Weights of a small mixture-of-experts language model, trained from scratch on English Wikipedia.
Size: 12 layers, vocabulary 31786.
Experts: 32 experts in each of 10 layers, 80 SwiGLU neurons an expert, a softmax router, a shared expert of 384 neurons.
Training: a variant of Muon for the experts, 426M tokens, 3088 steps.
Below are experts of layer 7 (counted from 0) of a mixture-of-experts language model. Rows are named router (the router's row for the expert) and show model dimensions 0-79. Each number is 200 + 40 x the weight over its row's rms, rounded and kept within 0 to 999.
After each expert's rows: "comes after" lists some tokens at least twice as common just before its tokens as in all text. This comes from a sample of Wikipedia text that the model never trained on. Tokens count by the router's weight.

# expert 27
router,241,229,163,255,213,189,335,155,197,217,155,201,202,269,255,136,197,248,175,205,187,196,241,191,237,223,193,194,211,157,222,151,257,242,251,204,189,215,176,236,283,292,173,186,217,235,251,250,178,176,266,174,221,254,254,209,156,223,196,272,175,161,224,194,185,250,208,170,219,148,165,147,168,124,230,186,203,126,123,200
comes after: " the", " The", " \"", "s", " a", "The"

# expert 19
router,205,205,226,230,226,226,198,219,193,196,184,179,179,159,196,199,67,240,236,164,154,150,170,170,187,172,228,146,234,286,247,160,240,147,264,212,192,250,194,217,142,169,149,214,200,183,192,194,147,192,174,200,154,178,182,203,161,115,185,205,193,218,224,199,245,269,249,177,252,155,255,218,206,189,191,162,195,242,255,242
comes after: " |", " in", "|", ",", "2", " January"

# expert 22
router,238,270,191,292,239,181,225,185,194,232,149,195,162,83,198,261,221,209,162,194,215,230,168,239,196,223,245,151,191,170,142,267,232,267,274,235,145,159,250,169,232,267,198,227,171,153,241,214,213,215,257,185,190,236,208,210,212,253,161,256,252,170,200,173,165,194,145,267,174,232,206,268,191,295,234,239,170,116,259,290
comes after: " to", " was", " and", " he", " were", " also"

# expert 17
router,168,201,228,241,180,204,188,209,171,223,154,208,174,154,240,116,215,222,242,229,172,173,243,193,203,181,233,127,243,183,129,168,235,204,228,175,233,210,229,175,133,148,183,171,217,237,213,233,114,150,209,167,222,173,201,270,116,216,245,253,275,233,248,169,184,98,196,186,201,196,182,160,175,214,218,98,162,248,179,144
comes after: " ", "1", " (", "2", "–", " −"

# expert 0
router,128,230,247,171,197,190,121,169,240,168,235,160,156,211,251,277,172,185,202,155,250,120,174,224,267,186,180,166,157,203,206,225,149,165,234,138,181,239,227,197,192,254,162,136,166,203,251,178,212,233,247,195,185,247,128,194,254,215,96,173,152,234,158,162,253,189,225,248,203,231,138,246,235,224,204,217,195,118,241,155
comes after: "\n", "-", "==", " Genus", " He", " team"

# expert 30
router,177,172,183,173,220,259,128,223,149,144,231,157,235,268,217,187,237,213,198,291,160,138,235,214,253,205,240,219,232,198,280,189,183,129,146,266,215,248,133,177,142,165,197,205,217,240,152,234,287,256,219,217,211,220,159,187,184,213,102,208,190,232,186,235,136,250,258,198,161,208,150,204,267,204,241,195,167,196,167,156
comes after: " in", "1", " of", "2", " University", " Country"

# expert 13
router,177,243,187,173,214,192,220,238,142,202,169,205,188,199,219,177,174,250,214,161,195,234,197,154,188,153,214,239,224,229,234,218,176,250,149,135,226,283,136,258,107,110,231,240,247,229,254,224,255,204,241,197,232,210,211,225,252,159,223,88,211,229,244,193,158,133,178,209,231,164,235,204,223,195,164,235,145,335,163,193
comes after: " |", "0", "|", "1", ";", "9"

# expert 2
router,171,192,219,186,216,280,206,209,177,185,172,182,234,185,230,155,160,265,181,125,185,158,182,202,206,225,187,152,229,219,269,215,197,151,157,207,205,222,199,215,188,196,184,141,219,210,199,124,146,182,247,186,192,188,281,148,222,191,165,279,220,176,204,163,198,262,200,226,229,141,237,252,182,188,211,234,193,182,256,246
comes after: ".", "6", "7", "8", "3", "4"

# expert 4
router,318,195,120,171,240,195,249,150,214,209,218,154,250,171,167,242,210,205,125,181,213,194,184,297,146,264,153,198,139,173,203,265,179,215,245,248,255,207,219,217,272,195,180,236,191,140,309,222,172,174,170,184,200,237,215,152,164,246,260,219,218,235,219,211,228,186,132,256,216,246,245,266,214,183,192,205,156,175,177,232
comes after: "\n", ")", " MF", " DF", "\"", " points"

# expert 23
router,209,149,226,294,159,224,174,228,106,167,163,223,204,260,210,141,256,221,188,188,217,181,196,202,105,172,217,165,183,184,180,176,178,177,216,152,236,119,226,230,148,192,225,182,225,209,239,179,211,230,232,175,166,180,215,194,161,182,327,239,254,248,260,184,232,165,199,158,222,244,238,159,254,199,196,174,271,267,91,137
comes after: " ", "1", " (", "3", "2", "4"

# expert 15
router,193,212,172,211,232,152,225,288,195,165,187,218,223,252,190,208,196,230,269,171,224,164,164,236,192,168,195,231,235,235,98,262,209,207,193,104,145,265,251,247,290,236,199,213,191,154,212,202,184,196,198,126,183,228,198,138,205,140,183,179,268,128,189,203,188,199,132,241,225,266,208,164,203,301,225,190,178,310,150,214
comes after: ",", ".", " that", " which", " it", " It"

# expert 16
router,197,157,179,240,138,189,128,210,277,233,228,240,232,192,265,216,232,158,218,173,174,99,170,168,181,164,239,242,224,179,161,201,183,207,242,220,210,261,152,220,192,143,181,152,196,153,231,195,232,282,215,206,203,189,162,266,218,248,151,174,149,186,124,189,218,216,230,169,173,203,214,179,158,172,242,225,130,188,254,182
comes after: " |", "-", "|", "–", " World", " League"

# expert 9
router,152,158,213,164,148,213,181,186,210,215,199,202,238,200,133,168,135,205,147,171,218,214,129,185,140,110,179,142,145,223,187,198,158,112,225,161,246,218,192,211,244,148,199,243,236,156,261,199,226,131,191,112,145,266,240,202,195,207,274,149,142,278,151,198,214,195,185,230,250,210,226,196,203,224,142,204,224,250,193,231
comes after: " |", "\n", ")", "%", "|---|---|---|", " JPL"

# expert 14
router,115,192,213,207,228,198,209,154,201,259,240,184,269,236,182,196,194,177,183,193,212,226,175,215,229,202,168,141,189,217,188,252,252,234,128,197,201,175,162,233,271,243,201,178,214,199,208,256,201,178,201,234,223,144,200,130,174,190,238,227,272,173,283,220,176,192,116,278,251,157,230,212,221,147,183,157,250,207,259,162
comes after: " is", " as", ",", " was", " to", " It"

# expert 29
router,180,178,130,238,150,137,141,142,197,150,188,204,183,219,229,184,262,249,203,253,133,175,189,185,151,178,171,267,233,226,183,243,212,206,215,190,173,189,182,189,147,212,193,300,214,276,148,154,204,181,209,197,156,133,203,229,184,215,202,142,238,183,157,270,125,104,222,137,194,265,215,125,132,191,165,196,263,290,159,201
comes after: "0", ".", "9", "5", "8", "4"

# expert 24
router,152,164,144,271,158,189,149,177,252,218,143,255,181,237,279,145,217,100,244,244,158,245,242,134,181,197,168,150,211,200,165,201,165,246,173,173,192,238,196,204,179,153,151,211,207,175,181,174,258,236,183,234,240,170,177,238,220,208,160,228,203,232,213,194,152,269,178,156,111,195,125,156,144,215,263,147,212,155,246,236
comes after: "0", "1", "2", "9", "8", "=="

# expert 26
router,203,175,270,218,211,168,146,206,186,237,286,222,222,211,257,192,132,172,174,204,244,215,202,159,221,185,245,277,167,166,190,153,197,220,208,240,138,146,157,170,211,180,215,189,212,250,164,122,156,222,131,211,202,231,198,250,195,253,221,181,241,231,227,199,206,174,229,263,120,186,209,210,143,182,204,120,155,193,185,240
comes after: " the", " a", " of", " and", " an", "s"

# expert 21
router,239,248,182,200,222,195,202,190,147,137,244,198,189,224,140,126,277,235,233,184,215,137,135,341,188,194,217,196,258,207,127,204,296,252,223,274,148,180,191,261,208,243,255,175,165,210,233,219,223,227,179,143,236,164,208,188,195,134,116,154,250,154,219,225,137,198,125,220,151,227,215,140,209,245,224,178,189,264,281,188
comes after: "'", " the", " of", " for", " in", " his"

# expert 28
router,167,249,249,251,148,253,196,163,261,187,252,231,175,207,234,214,164,146,250,172,206,267,154,198,133,171,227,164,171,220,182,261,218,147,190,220,208,254,209,193,207,158,240,161,205,235,248,147,193,140,240,201,186,213,207,224,191,217,215,162,134,273,232,246,239,234,151,199,224,172,151,235,215,253,160,160,191,236,230,217
comes after: "\n", ".", "==", " =", ")", " =="

# expert 18
router,226,152,241,194,137,143,293,220,191,209,221,161,273,149,75,182,251,241,171,153,229,233,177,228,203,233,138,229,216,269,218,244,194,275,191,162,141,181,206,176,223,227,253,153,162,212,150,196,200,244,237,185,181,208,195,131,152,183,220,155,250,173,248,244,205,239,274,171,143,220,162,153,217,262,232,205,158,280,241,255
comes after: " of", " a", " the", " with", " in", " to"

# expert 12
router,163,224,187,180,199,230,197,177,219,158,239,249,204,209,219,130,171,203,186,246,207,144,179,205,173,165,257,203,154,190,113,211,192,186,183,238,279,217,219,186,281,171,172,158,238,237,261,170,212,212,194,151,139,178,234,185,272,238,174,216,171,257,99,258,174,173,227,168,192,202,179,242,155,163,178,204,169,183,164,229
comes after: "0", ")", "4", "3", "5", "6"

# expert 8
router,153,239,183,185,261,175,157,186,173,190,203,228,232,229,248,273,131,156,296,245,152,132,226,104,246,152,235,244,183,240,220,239,167,171,182,268,193,195,225,150,221,209,257,156,155,199,223,272,198,282,215,186,195,209,233,211,125,164,162,198,216,237,181,193,182,151,211,150,171,175,206,208,223,195,280,152,133,150,169,167
comes after: " |", "|", " the", " a", "-", " was"